From a checkpoint of a small mixture-of-experts model trained on Wikipedia: 64 squared ReGLU neurons an expert, a shared expert of 384 neurons.
Below are experts of layer 4 (counted from 0) of a mixture-of-experts language model. Rows are named router (the router's row for the expert), down (a neuron's output weights, with its number) and show model dimensions 128-191. Each number is 128 + 32 x the weight over its row's rms, rounded and kept within 0 to 255. Numbers have three digits each.
Before each expert's rows: "comes before" lists some tokens at least twice as common just after its tokens as in all text. This comes from a sample of Wikipedia text that the model never trained on. Tokens count by the router's weight.

# expert 8
comes before: "\n", "-", " ", " 0", " 1", "|"
router:142141100179096168149101147180077123157143097096156138078130137134114155148111133075106236118188157149140093132113127111136156155098137074136178181157164180124114176165169086126065102073189113
down0:142108123122104135144135099071148110172174219131149183107100124079151162107166163159130146077157104125165119102102104104109084075131135118129102096057112180119129085053156139133082203106133091
down1:171123123069165178144150153160138121109116121079163135137130134122104122137128172102177081117134145141074074142122118157121132107242136116123103134109093154141128155157095130137112219116127143
down2:121160149139137110149170136116120116176076092142142165143092055084145092118078138128091255181189125158173161046113101092133186158179131122118082119117123138130102097110121164116080159108138085
down3:148101127096143183132129141124100114130114125126140066167092127059187098110119113147112123171120102143099128103110105134092136114157172086194141132087135104127149096126149119126151141131121126
down4:153110155149097188103095156151126127138135135141136126149152125116100153136088129137106110081137193167111135146132161129114177128085173066134117124117083057124127126116104134102175197115106110
down5:134171156135162121122145120104135171152059135163142129141191133115113124122126136132144118109142120086190131141158153152135110123122109090094120110163113144106133122128056133083085038132118092
down6:078099107139085106191124127136103158082155166152090110115104095102149098130176102078092115119163169172098166091084140172151088105150163111140101123172075084113111189115167121162129099117092124
down7:116107149102088085183145134113063088138099120138134112117125105097140149150140140103126120102095098116031055101148115156130180111133148110138112102084154130144061059071129140150120158125103075
down8:160112160097127197092119161122137090167138231143163088161148119242151163119141126133130129110153106058130097120103144115101122122126138171108117088128140143141164125167141125180109057124120139
down9:088085127115166113118130119138126111063182085124175187072153140175078118176104092122127155056132169065223150131181081096095070129194030127131143148156126135142161111124138103111154175164142147
down10:141174100136105092149165159199161136188132124097113140184140164153122182049083127155136046113183134110112125137091074167167083135133141123150103133127113222152078100163060108115140118156146148
down11:118137124114108128090121101124105100151072103108072200072157095105147089111138115130091145167156100144100117084085155071169099128166162102157150104141121151144138166061110106198128196134112053
down12:117143095095117157118162115143071116147073099094097151164132089133135109162131120144124168050139117197160093206100095102151108146180166122109125107125137127136100189143108163113094152103160103
down13:155147141112111210109111138119107101070108135125161079207112160092108131072178166121155113072103197122136095077127130095120108130064105139072137183135184112130122130144149152083115079080139065
down14:118143130124144120116139127144119230147136147116096066142120101135161140095096138099136180159122144116092056180134190106159173108115145100190190111161086111156124172107156154102052115163061119

# expert 59
comes before: " the", " he", " a", " it", " she", " they"
router:089059147127102084175096180089151115107170129155139129101154131141093073094148152127137096138213114121082164118115109145106167088127092126142088054120121083159125117045156149152123125102114147
down0:123153076155205116098097161147177095128151135114106056129091126150108138167118110191103093127166118109131226108096144112112128030125134160144092117122150078098146141160154110139129130083061111
down1:158083104125107107124117191147183152141133135071131058151135152160128121137085127087098150116135192079088175106131113126144162093137158232120158114106146155113162131114113098159101100115037097
down2:121122139098126123090106126197085198126123125183162128163105105091126189116131128150146123091126101162137144098076111179229087150109124160087111077087115145164157134106156119136106115078124104
down3:071142133087180128103073108170152144163084070134163207160099116096100153152106118099099148154141081089117192164101153153166079121200113196121131104130172110175130157121141111133129140118145110
down4:127124171127112137127166186087090146141133098137138125144126127142090112111068098121108119093134182164117179181128120117127177135082159125148255118081191110150117079108108185079089130137094109
down5:093098141141117127135141230038163094089157130184132087094135100072176094191108112120121176096145101092123128158069116202111145106087119102128175164134112101195103171162161127163130124107137114
down6:113114151131133169114073126123088105108151080145082162088127127071059120121109091086016129074120201155106138157185169122128121192118095094105151126115103129140162118119111114148120149167123145
down7:104100072102090168130150142098119081139181135134142135195112096093022137177155132103094133126100133180138096137067108075128051062110159075163116196048213100109155159116139059140119134137125107
down8:121144111115163181152144143106138163091120055146144124173144117138140145109114124086140136099147169164132085142153119125091104128135141135172152119165081129165093099119139144143124111089108126
down9:154094116150151150107131118134166149138131168126063085197126147153109126129159153106133155104112166097141130120173134065146119129131121084130071114088176143115149091074138137128070131162117136
down10:101136064124130186116171131110083088144073135154084141123193080066156146152154136095148078147154138137159071109141172217107130139078161157124118147132110090123148138186095116117123135115103104
down11:129126127120129135123083093147175135136119104154100166104153150111102070148078084118112102147143122141109117160133110124158126126138119125128081048091173163072177132140075160127117138101140153
down12:071173120137153096162151117158136173180147053150070138131093131117143100107143201080125146190080120128201071111141155117107151029124100165096140145159075165097102096138091102125155098164046112
down13:107114042111143136109139156127164103131119047071185108165159123131104189122168123060124075108132115137182150133096141100118177135140146179154148149115185131102131120106123100117129103148157144
down14:118215116160091106080069129115118126188176151115125171104138117044125140140125206091104154066118105100100117091134155169145086146095079109115102127126083107177094096080137132105128130078153162

# expert 62
comes before: " the", " a", " \"", " his", " List", " The"
router:087151132169139113161101112137140108144134116117093115089128136111132130112200108144110132122209164069162129111119144097095107124096138123151122120116079110156086112124123150073139166136130144
down0:162007102135103078164074144116140088138170100154116108114145187120099107111062114115102159134102126127172083109188172195091150086116138100172176114134092134170098055143153131140180145165111118
down1:155160129147156117184100160116150124103135170140153103115158131099120118144095134159150148108182149083172067113117153171133129084133128176124095138113165153157081149144180182107087136120143134
down2:122161126127097084152085102121152160105136151128194128144093178148143101142118081153136113160185133114066130111116126185077106101121174158152092165149124094082165087078146089145133115113143169
down3:158146115123140191168077105129132169112136206205164148151136191142068136109127110167105159087136142188132087083137102144085153130106123159127108145098122138121132105140130126083164146065116138
down4:134116108131136117120080149103078105105099167194159233157131136140129157155077170152150125074052102160181112118127082115140090150086133096117036110160164109107183103124112098134129106124108071
down5:116096130130129126123131187074075134100093119118154115149098133185110121132100160127093146158141122139136122169121151205179052112112191155103093134100138117125083115103116122178141081141130112
down6:118130169116101086163100098187100112183102033097089132160064141122175102151118135127142134136115091147117112105103167128177173115132095115110131093106097120144149090155104098073104111144115139
down7:133175163122119131134139135141090108168132145155164097122089129054126189193150086180136134158128146127128189123071125154173191114120104144132174139097184174194115082101091103096107052127171141
down8:102099117142093127122116134110124086119118139250149155079107138145125133179126147139155129169113150149135156159177193113096127129184093088146142148103132185125156129183126165107159122121180127
down9:069121059130154057110082072126170131168129160161129178128179170140117119156126150140114142137112156122169131144167176145103140153118147149124143169086124096116138103125116154146104067114141122
down10:164137118202082131078115077080126159145084180121153133164192126113091145140161106110160150136149179145137175103140140146161095108124076162106092140127140153131121165126117162148060121130142121
down11:134161096166133114095200119125118089150115195155167123097135157172109096095105157160106134129169096140122141089116134194110194096179133107103130223090089167144108205118142149191126128060140142
down12:045082112099206143147123173120227176144140085132114133107137069141121047168111104125108116139127137070149106127118103127092125124139155123116049157147200103099104115137134107130131093133091159
down13:110145172174195116082120089133101139115136152127111118093168081117077098154142145131078130182065157172095154095088170134165124151167132126140097093097161137138146136123025175088116162116104120
down14:144103099144130127119089155137121110147102119090166163198135138141115081127194102107110080130101120135078132110107149102127102168145098154143159064156172125161084142081114126118123137145124142

# expert 49
comes before: " the", " a", " an", " his", " be", " time"
router:131244155153153121134120114116136158145101119131154139169132147152113142156135095169137154140200174166127060129104157151151120139116199182150161152141079087127046099093087160135112064100142149
down0:177100097167088146140141063151103109124162157181108129127101142174120180103092173135164115145098120105143094123094137178122093164153143137082160137173155139164160135164150143081096146110124126
down1:054142130117167112110118086144175131125149143109148129214146125132123116138117123176173077121159125080055129125125085125154078127139120137126170076109171133059126134131076145134128102145162129
down2:136093166092225096145118115092159181183117149175113106070129160133141133115164080105139141092119107131129175162114088135124156117104091155180121120157161106145133094097127174109138129080121150
down3:069120167069141134118091133142133028104192113138146145083143147075115147116197134126112173014097073108222146142134145125143130103158144136120131140130129139107117142134102144139133133127127138
down4:163090168131104178119119147114123206134062142142108117201114168165111114098142113140139212166175129147049139089116072129109128123099077122142152147104143129126146089139120161115214092122121101
down5:130142161093125142173094133144119063140198166128108138086098140153153184154117125153111099134081178110128064082200110113157193092103102144081157082187112165142133155086201145092072130136078134
down6:160110116133140128139129156152155135074101090099053140137154090161094111079128149106191101134106229133098092133099147124147122102113189173100149160115209080197108171083099094113132095155066117
down7:150151148138118170143145113105118120116075125077118162113092107160134151108151151103163097045126192142218150119125132124134104117140098107137129104153151153109134137153143149109152187141132136
down8:126184149209174127169096163151165097162080123153077156020107148135112117138119116110145134072184111080147137129161157142100100121121090134058097107132100151148099143115135170135052140147158164
down9:201186167097080165162096134132182177163118169149080180160105114106105163123125102143128170044120093184032130130123095107164070173127132125142150125122182109133138066133102136136120159193102121
down10:112123126153159164095086072105141095136160154122105139092140129123146124148183172071116153139135130140119129135154048118106090186150117158186088149148108103162107132122168123141107119167122137
down11:117153163136101110138155112136132116122140152123135089113139082078164138200102118127148130134133151145088139143129139099096139086146119144124129114131198096139126085143096151165132102077119135
down12:173117127184088076119129142129093074131114119103082167170141155158163151099139129132108120103145122126153173129164092079093172140152119126127113123138119123123113207194185198169117138185090222
down13:070146170128109143122070156052074145115147187116096088131112167168146131116123154134137107063122151147087101114156201152140137118122169129115135116139110153145103164087148080056144173135161125
down14:156111131118075147144138108215097101108086128162126116183152148035148167129129141224083102119172058157093123160119129133124108127122057110134080134110169146109108095157148108100115134147141174

# expert 43
comes before: " |", ".", ",", "–", "%", " years"
router:113132104161127139114136146120186198154128152052102121130108129142153081100161127138080112090155107097164073151055118123190098143121176050143166118131136072121119152066114173187114127187165140
down0:114077089141085121124129193126115076044168096117107139127148127098148109115118196139107158063052161090155098120124104132185125123150163147137129119152132184122127120108168127147130102139126105
down1:119129111092157147132110151126101130108092144112171143114130141105122133188078158142171156100114164102135128115146073123146146165105184133104139174126073116029132185134079139164139119158113120
down2:193155105108126157051130138125192100053132177176102133100161143116114174099107096150140118154107097152031101144174154127180123106144117114145123147099116142124115093135121131094166120181100126
down3:160108072116148113117088153094114136119152100162122136066097148145100091124129192100133135124094104158131134156134127155115146098128116069124098118094146082151154147146120047115155090105121127
down4:175112181157130189133103118139129102203126185150120129149183076159093099093114114110129163174155139116151105189118116126151150106073121099091134085165174142175114035128094122099149159169117108
down5:087179109113116149153177118089093146118110138171190112079109102128162089152137112134049193106066180160117071134153102158108171126145122173155099091141151082159096039164139150095186159106129111
down6:128088095126142100138137114115164168134104123137099131054106140134095121144091153036153167153134144130156155127121141137132129132115136129104138074156149146229121176113178157156097108120124117
down7:205134123175142116092136101112128110068068128108147143127160077121118096103073123051088174122157065094146061136093124165130135127150162130167142131171101194164136111156147146135141113129083141
down8:165140101144090090148151157106124158078169166124190124165135115129066075116151084121099143101152117161045108103119111124137153155104100117184112126143120100135082169085091153131148142092173160
down9:150165151136092174145091107136173138160153162126175133224163162158086163127172166124106105110132081074155093170120134196108114084109155056166095144142144126166143085149129116152156112088100117
down10:109151155161133144116141110149129130167129189109060157212148138163093125081128099121101076125115162207139127167154112051113156144158138129130084127131141114135155128159159150082149151158129161
down11:114133166112138140145141150167093134177101184092092134112147131113161117125165078177142119075101110199098115156095078115119120106212065126168121151124176126182134139192119083121114149074149148
down12:089114216144132113145141153169144139192178128064146136087130152231105122096131139135168106127128078127129133105137138113168139116076079095179129092136095150106110154061100090061145167100173092
down13:153151117167160109120101123133194173137133056144153167055121123092113108118160189135112141133154082144102155123107179134128134124107125119079120154134125094058178174108088159126117174119157140
down14:138065155140129133197166135124157077140123146171133060152110182082148134172068143122131079144128105126126104082148120152186136159173154152066145121120112179133172116139174133136055098135141109

# expert 56
comes before: " |", ",", ")", "–", ".", "W"
router:144085069126091147136128115123125141167107145056140123162081100170125157148108158122150091109147145110112171097077095128138124124132107155029138154136116103144127132111102113159104132117153122
down0:135178168128138127088065203133143144114105113116116150053156136148115096156119040101084103121138088135111075149083108118146106169110139112111121178127146155221094135144071187120157139112157077
down1:127113108081135115129102100151109125149132058131095042168153151151161146157139046080122112182091103121139140139113097144135109146145131128131148145134123142092111117127152139136121134095143119
down2:131127156072123131139118100142166134115160109137163159101117177108139140113103177139161119102122107118044111134107113089126112093150125128157124128112099113107140100129146136133119167114136123
down3:167157131087144097146079147143108114114170046159093139188169115088126157120115159127125198089103123092126157061107114152088151183108129139190112096132118122072105150151150123139095137159149129
down4:147102164132085196091102124109129104157138151161113149100137143104116101218131131139135108116121124135167190094153117165116167130140141116116168148156097112169084127140199107099142119131148107
down5:141155082118096137118133161123101069179145148159135139175104136112176195113141133097145115165093153136116130184157172088154170076082168088094087119145160133127118100095060101174153167103106129
down6:129144086152169132119126158134090137167118150119112171116102117112118140136124119095132217120119118150182144137110108141117131115126107119111141128166163130141118143120097135132109133126117137
down7:125112110163112154129195164117164172092127179110133123142162105141131128115174151091141234166088138176110129078107133128136095129130186145082123131108151139077109124101066148134108107084112127
down8:103130120093110136123120133151130097158127100117090146212146091117132067169119184167138136189087115105115179125124090078136147167157094135038134108133143120203150081115150144145134100147188107
down9:098099136120093144164101097144115143082132175161129075142060138106171121051127152193162178093101088131162108150167079117094093136152085097099133131166143120137105104175120202057084120123123085
down10:123132097172093172118120164128165165143136134108177104088157093117101134143141121091123057137080176122139137155160167100131101075115100158175121131123087165192089115075119068145102154108127178
down11:155197214189162113174048107124101141135131097110145120095155121126121107106158071124079151120153131086125169105151152144082116158148121170123154094158148116143165079113138166111140142104098148
down12:126153145131134101153041131129117126133126071134088042094159102120119136181119164141129113099122116128123094117133103125168119213125103148116145106128105128139177094132157143138077133134128126
down13:157106155158107166084088079091174104077094161162158182143095180094091097161090146140165037163078148142074191158179146101094158070104153098131138089079094072100156081135117145106161152167102097
down14:126115085146117133129137157128140134120133102126130207100137122116126159182129148120138143145092122129141082152129116096104135000137156116140148108102109121158149073132105128122092132122114137

# expert 28
comes before: " the", " a", " to", " his", " in", " he"
router:095114174115155132100136131106139093129162160112124156101163074113144104112112113142156126114162157176150082139103074156171195105102140079131148140140118048155122123145123162094177099064142131
down0:114131126166120139128201202125142173126128156169149151155124122144132114142140156099119111106168122167165106116136092160126137112115139122102086123095178130161198103107127119124135126093113106
down1:126108134107121102139162154121119132100153113151119113103149126117148177116150163126116060147126101140100137125119130128091119097105133111077109188123129132199017138119164123147138127124137108
down2:152127108122118168097170082090137176171180129110084134101097139118119103099148199133110166134125133130176087081124119112164137109156164130163110108155078098119086066145099088149134143115124087
down3:121156145155123143154123128136162116097122132125103195173135120053087161125158117056145085191098054145185148145115187141127122083049160087026131163149148120169225089114072122114147108147096143
down4:161145118075132135156141100156117170166113128159149140150119095149146191164159076121146078152144125158130105139119138092116142133159132096095125074121157140164135101077151114147133146119125127
down5:149138137144073138162159168125123109135133106119191096146114115147147114119078118112120085194133133127128144103129108110150175196126096147111211148094140123143161123112165144138130183152102123
down6:098139119088128153068188158144170113142141105110118090117137145104085056138101130183166120124148091087103132139111106112128110130090155133146127134180149135127045157137122108082097096144061084
down7:113119061158122099092138255077103109071136115117095098112130109129131112130128104069088043098112085130170126127175103150124127147110133113184081157147097149142165192098080152131128119149055125
down8:125130137132125124123151222116130103152143121111169141084117095103144134156118131138125114115144124123172118117112118098179147122115103140109153130116131125126127120134105129132090130119123139
down9:110133119156139120146132055148105151130137117113092142000150107107140076130123131125118127099163107125080104132114132138161108178133113148105130153161145145255058143116151119144144119114125152
down10:167133186121174129107157181109179138123159117151083134149165105126118151162126124145141116199079093179160063151157144090182157084157182137089192172149153135131194111078086114148133130103138084
down11:165124120100060120162075069098089083145138109117131108141134137137130138110130178109112098146102162141125109116086099155129151141125162123133179125128124155110068128174116072097098144110164122
down12:156144130125111147151155127185133116104096159115156122050123143125207214154166039116107132129145176108121136098172140127074131096144129130171197089115071145126152098131108113135168135140170139
down13:155151113079104139175128149176119117060135079119119098097083095132121128152157142172122153049171158127174110114123151154114127099105202117140090156152099137123077094120101170128175064103151156
down14:064173162164111109140140130159122127107112096152118204189103129106094072116110114082134136143143069129153084138071138090105158165144114121226175096122104161126129130168085179195109147142072120

# expert 34
comes before: "-", "\n", ":", "=", "|", "Personal"
router:098113196120113108127152124137140131210130104107065111167143129165099127125164112148117114163053114120117126138102104114153140173076151130122085131131096145116185132143198112111076109153192090
down0:150123178104160135140156094122165115153106078127116137078118093116154130082113118107197116114171162165133050117104132108108132153073081166118140149105153150148116115140125116077130062149067111
down1:152113089110126099120143130131088083134083165129184095154119146116134117117214146130137162127161165133159139160120187128119144106085070156099129111110124125085086148129155131148174112127120087
down2:109133133105137127059110158115100184080138119102130107109134098127155150115081133145121126096114121102171158171170146125114155096082154074150114107096089102140126143205143170105079106161138152
down3:121116206149144157074140102132135125141177121139085184067163147159160153186152117170118133105079110129180178124192100116123126164086111083101129108101123109082108099091136149088128189081150169
down4:115153126127118117071186167090076115094129122132094085082148114171133138194114110106098138160113157159111136130115136121129148188146181089123075137084134094119151128093154139180135117073121073
down5:080135097142109099112104173156213079143134143178108090105125127144088122146145134177162134152089141111092171150155106119051138091126088106140156137111148151122201130089136121147112088185149095
down6:119105131162122122120109070075107146124104065163141108152145144104063119180082064132133090123095078110075146091152114106147107139178140186133204146113107146127091075200080116131119118184171108
down7:098171149068157155160128062125097151109134105121155142174144076194111124143146130116112144154126140127149098119145113126091160133146143135046189103108142121099134179113117139130111202089146104
down8:152127134157102150090132119130136185093135117116160169101146114148144079154127147140176140072116185146121151135149176096061139127141196150054174142136153081192117179131152118160107146102062131
down9:149113134096134091166147162106076148189126131110134146103082115110114098117138139123165136114143089116129065116145110115123128141116043093140144140133102167130102103075065159141155156102113069
down10:120149188083160113174110127091108157112165161145117113204140114132137144068133186112147101181143193122177128091143101145115152092112122100099087130169085176104158084135113138135131201111117115
down11:073173166145129062108089071133162116114111098136103128174111142127101143206154211132150141138113141119147081123148136193150154136104137127068105144100091103107120126117176122103177116073103123
down12:131113163107119105113095114109132095148096164107127134148183177110089082144125124156151107160109163100151173069112108163115088072154138095147085178111149109102067126133171100154129119092125150
down13:147154176100061168077098096093090173130098131147131123125087148105109135160108161122130151144104189197145103097194139064154147100111125098107158168143134116151082154131164171102232119135113108
down14:142157121195139114130080140111135118134247139114187069103150122110149101156090127050111134068180087145127116080099130137102139151139145115094137154153126124137080101122111095148129171155174151

# expert 38
comes before: " |", ",", ".", "–", "th", "°"
router:095118137114136189048111134183133093176210135116090118134117129123113119089157106134139110075169106098136150122147093135151104131080101126148146114073117094115125163139129150220110174125126165
down0:143127163069099133124110014134173099132122145125131113122112139095112096101109154162140127119123146144101130136129124133108140114104157114043141065106106130150087116132132144114124133124111124
down1:103117112090125105177151077112121137138165120094141072112127126091127164127144127128160143177166155114095165111118121127123144085125115128133174114154104117162192123083136183165102126171126160
down2:155135118180148134130077161159158145100064111135131194151177129060147164137129120145126086133134074124098185148104155118188122145136112118157126089114127055099162094093061110132106141134119125
down3:097180128181147104161008142100169134161091099118180141124140138135141174138115138101117144096129091098154164121129116117129140124147103123156144153131113214122123125110086130133109137154108155
down4:120121187097111111131106170129112149075058090157110132058112114111138167065163134158009084182160128056128151168119164132144167163134113138104140127125047149104098072194113115130121097110146071
down5:134093144131164157131111048126117075158149108097174100115195118135115109128187203137138054163118167092097169115144087097124112153130147136133145115196128121126141119158117113156160075096141142
down6:122143084063127128143114153097139082144123156164115132093171144147150124179135132133096068168136136118118136123094159112134147189138124092099110163152161159088162161117112108125090133139140125
down7:080159197100113194140138190156100130080140139121111121194095117140107175119143189103113112138114138166124113128145123147095081157166137127092186122114111134121112159154096089152137088142128130
down8:132118129141085129139172075158145100084097116215111096160078150093115149139048146120138146122144119151143123089099084097110173095138111137182127118114115161146135129166127131087147135163087148
down9:143106154104068158126127149142134065112128108130135137118151101158118162114132119173134129160147132109111105058137136164108123146122134158135131157153134105100117190175180161128167134155135129
down10:098085153088120138184104067133126177163137150146066102162113115130138137114116081161108199138110086138102138102134083141132124169084146177068168104073124160145130164086172134198125175161167112
down11:179111103137115180133168128066101116171114158119108132127159076104182169108131123140143131123122136125112133101167083084125113114140135103093145119122161123059164092101141096087100067230144058
down12:083113074136110109147148183100129212112112155170091181073085103178163118066114133164200153104170151203098075046113160095159143106139140140115148131137083138136132200102171153123133140066136130
down13:164149142169183130089127097142156177203166104118156139096113126126123135110141116158095102123156145165122151092186181131125132108160119152142152177089095162115137089082102125118104121105205191
down14:128162137120126100145070093163171172073133129123162133136110198131154117064131066102149042094123141111153120096114130053124089143169130114197097098161097115177151129201202093084119078115104137

# expert 19
comes before: ",", ")", "–", ".", "s", "th"
router:149124095075151105136115168150085092175099172136159147111073141085165101100088067145121178129162197081074139072128127114144120135126196168134109164107166132134088126097136124162168135147170158
down0:072099119100076103193096121125129145123145167119152132147099109131102108108180090090155137061156120163085155134098088122132124149120178122115040130104139123107122128141157121151165197086099143
down1:144119131173156149101158149158127087083099147126112102127119161154127148165146111126149056102117123121131149091130083206095151131110114142152127114147110133063089099171106074074082118102124120
down2:062103163160163111092116130109122109137111111110136111158168119123091141085143165162139148128123106078127117188130110117101118140134096063085143133097101128157100097124068155157097134102108064
down3:117061167142143134207080098133086083123132157140140096128111124146108095111221114154167087117129065098127090095057119134115126118134188131147139093129176128107089076130115126068125072079119116
down4:129106096101143114114138130079152117132059113147105181116124112161085075155146091122183135163170162135136132129172084145144138114150122168118116115139120061143115102149116172158145145127096126
down5:094123159149100121126062114049154082086161107105076101163127123129103137094220138151150127163118177127157092102131101091133103097108129111127161149135064132110135087105140134095080102104122090
down6:188119155134159083101126114116190058078151118144106108126064102150129099088123156056108108125104133153100115114133104092116080097102080105123134100086062127133076183144135194103126110158133096
down7:104122183106196138099135169082111104129128119153156071150111123158125077155163205060116145114116090190112117132119121095134138103113120145093086084118115113137079064084128140155105200135152158
down8:142085116096157161097156163122166084123132143103176156092114154106137102101134165137074134163165113084131146118127126145129151154167170161109120114068141124050031113110074076135131092124124094
down9:113074130078167103163174109132161108162094156146126122089073130124108125142147066147165090165108139121125137126092078110140103118193140119065108149140099100131077177168143114117084152128135126
down10:129206101140120103188094182099131084113079149121144128106164159143058095114129140136162135102152119094103124150119095141158121101125150104086154118144110114102167119110136102142067157112128134
down11:088160151088115108142162183147151098178129116166144075055086113151112121112158085133145128152049064112111090097134100099149124191137149089152049126138086157151129170119131077153156122163175120
down12:126178157130177112113116067149146141143115121068095095153163124120152130151112112181091118139174129132077190140108107100107137135131114142167134100150087128130107150080138093147121138141082139
down13:087131123139120115167133117099098126112092105141120051114152093143121191138159126115162108054153116096117144139093120136189193153101119121150152159226092109052150142130192139100170105113113109
down14:106156117185091155099129148077087155127174099109184131139150136127125095134117126128108136140117150165163122179136112109113113096118136177079117103089122106144157185122167073124128151086124179

# expert 27
comes before: " the", " a", " by", " to", " in", " his"
router:110128077145150103138163175168125120099194120100154081144120164142095165164115116120129108134130136115121118158113100087090131082108149100119180117192147121155156070137161154135103130111125134
down0:068180091185155088114095145065111146162128171069143179178205046172148080145113251143103058184122160124181110125113121101181144115150139174185136154142119099134169117139139099142137081152128140
down1:124152098193101123128148132140168122134161149142033146055190105112191095120125141098138172112135135183140085127127092126161138132138137149168102101154184161104174133121139146104088098153157095
down2:118154115165122108085135139144110178132117114133070145107095139130151068085147101097094154137166067131109158146118160132090130132129144121137149166101069158063098098108069170063070191090163141
down3:135123119093163141113146151189150111077159088100136188127097111113129112113104167103153180098167123055115147143114083152066081161154105125154153085105081154140066098168142130152117109120157143
down4:105131136081109129141106183088108141128165156115152152151105094151167145101121140150115140138163088175098111089113169211080197142136150129160088096141075165146146072127195090071110178110144117
down5:143133119152121119134159137141094126149134112127129137004168135125141109123118096112122184103130111146030142124121114154048126156156135122059104117139100150158128121118136137132113122126160154
down6:117121120128103121159142158139131104155182117104119137092141132117126133096126072072121151131130149111141149122147131124174136170149108066179110125119147153131143120125169172109110162150164112
down7:155077116151093109124148125152121132165154179097113129135146117129077078074141130093086157115079123184120188116099115142114151130111136111126123129165142151148148085134141097106141152145094187
down8:115135099112148126143100177153114145107152126108142078141132112176155146098146107157109197045137094107125140117125115136165116171146082162140162121146142123177121133117105121118116101140122131
down9:111117148179127098160119169129091142139128104131157149090124119149135152153143144137119077155133112106164192157171104111152110152120104150235050123140085146171134088125146128125118100125168129
down10:148158071103121069102133141122126107097160089101101084180140115113107174118142189121145167094095108162124162164141083097110121049147129127115190125094163109125045112141154123112087163116180112
down11:137159126120172126101073116116108131208139132214142138113159153133145127146145160127102124128143141098083125083125182154156142109117137119173116129136098108124143101110156155109116181090186166
down12:120148143104103130075193142163115090095154105168155134125123127096122148103108135134134128140121152155088120163065098145102149184168141089137168133152074151095108057145147107102151166105174148
down13:085150128099106157112161131104193105046129110158144080207109124132146168077097069156126132149104113157151104207194158135091142142112157094099148186121134137137088148145093053153160076162083107
down14:138124121147103164099122101123119132166108125160165112126154128116171139142114138209104138138131113148191117135118172120164108130144120087073155121134158124146065099141088150117073137109095127

# expert 3
comes before: " the", " a", " to", " his", " that", " as"
router:053125150120152065138135146151116110164147178114199091168125069137180078099166145058142066122065154149137096081138139158137123095105131104113134141104127066199120105070127123087153085155062128
down0:136121172114096136175147154164085205142153141136151179109100115172103140176206143175149116123110088179145125126162162127128144128075167135106137133137088184167107058098126066068132099084139163
down1:139172139180147124111169082076091103072103143127166087158164127069131124130127150124143119197136154157122161173135061099090142153112157156135143069151163137131138171124162133184209120160069158
down2:084120174131147101136144144127113111108160095061102115059136092131140185128134116083126139093133178083114198114110134118142123161128065139141115107118145124151075137192202140104107116078156126
down3:124138145163116088137143103132138130119069131171072150126151176145125184115072120129118102119159082225160159134129117174134085082134092148136118137138134097115131095145121183054120102115129180
down4:103124122097133082141075174141106100169204173099127179104094112146143155125132152062116161130148203115129088108121102092186092094168114167139130146150103175138147140150225113179131121100149151
down5:103153138096178166095171133104141103085057094151126183121107147140121176086135104121155161113115124118157161105132176081095137117091131134008142131127098176097166138158107121153115149180108109
down6:142125116150134141119185128142091137164152125130167100131099132145122122125101105165129176126142072074130128094081136158085150185128122165139138144147195199143156090154159080108150083153133109
down7:109126090171136159148108186147138164079126146108136114152121107071110125119111085146122130083139174093110174112123086097166123087101141179119096132113179136126139167092174148155106160136165127
down8:179146103118134134114160147104144115166123156107133118100114088166124105146169148053167163144153148155098194094134183110071113110160112134168106143155085151100113137121154117101138101166170133
down9:134173091092125123044151124115087148150142201143131102114127132151071056139095171071152113127148166133099076108087140113112099116176066148157153122102113174110101131138081120134168148116145070
down10:072182119087105147152186104106099129149146181124150121198135109173118182113152142073168116118129159072152063074125151072143126148089105146118118123115193151107102213090159128139140087137103116
down11:119143164073122103118172096105007133045158134161116130107155175132171172120107105146102102176064128132102174128161199130121119116101137124138069127102130111179159060147163105075119105161120094
down12:111086087106120127153147170110131147128163139150102102102146119129157149159142085150075128147104101130193137187145095111099132149066165107087175156127137132180137096113078134118139164102105131
down13:095158134150157168119164143129102138179136163121162133090122081204110193125168077116130154187134109119131071129166074195112105149085058103121184122135126126133184094152135097096147071121097104
down14:131110101078159137072114150099097193158133107141136124180198139115141116111088121121177135140138166158112072105126125117100134110143092150128122142167083096134164138125154121173160155089178139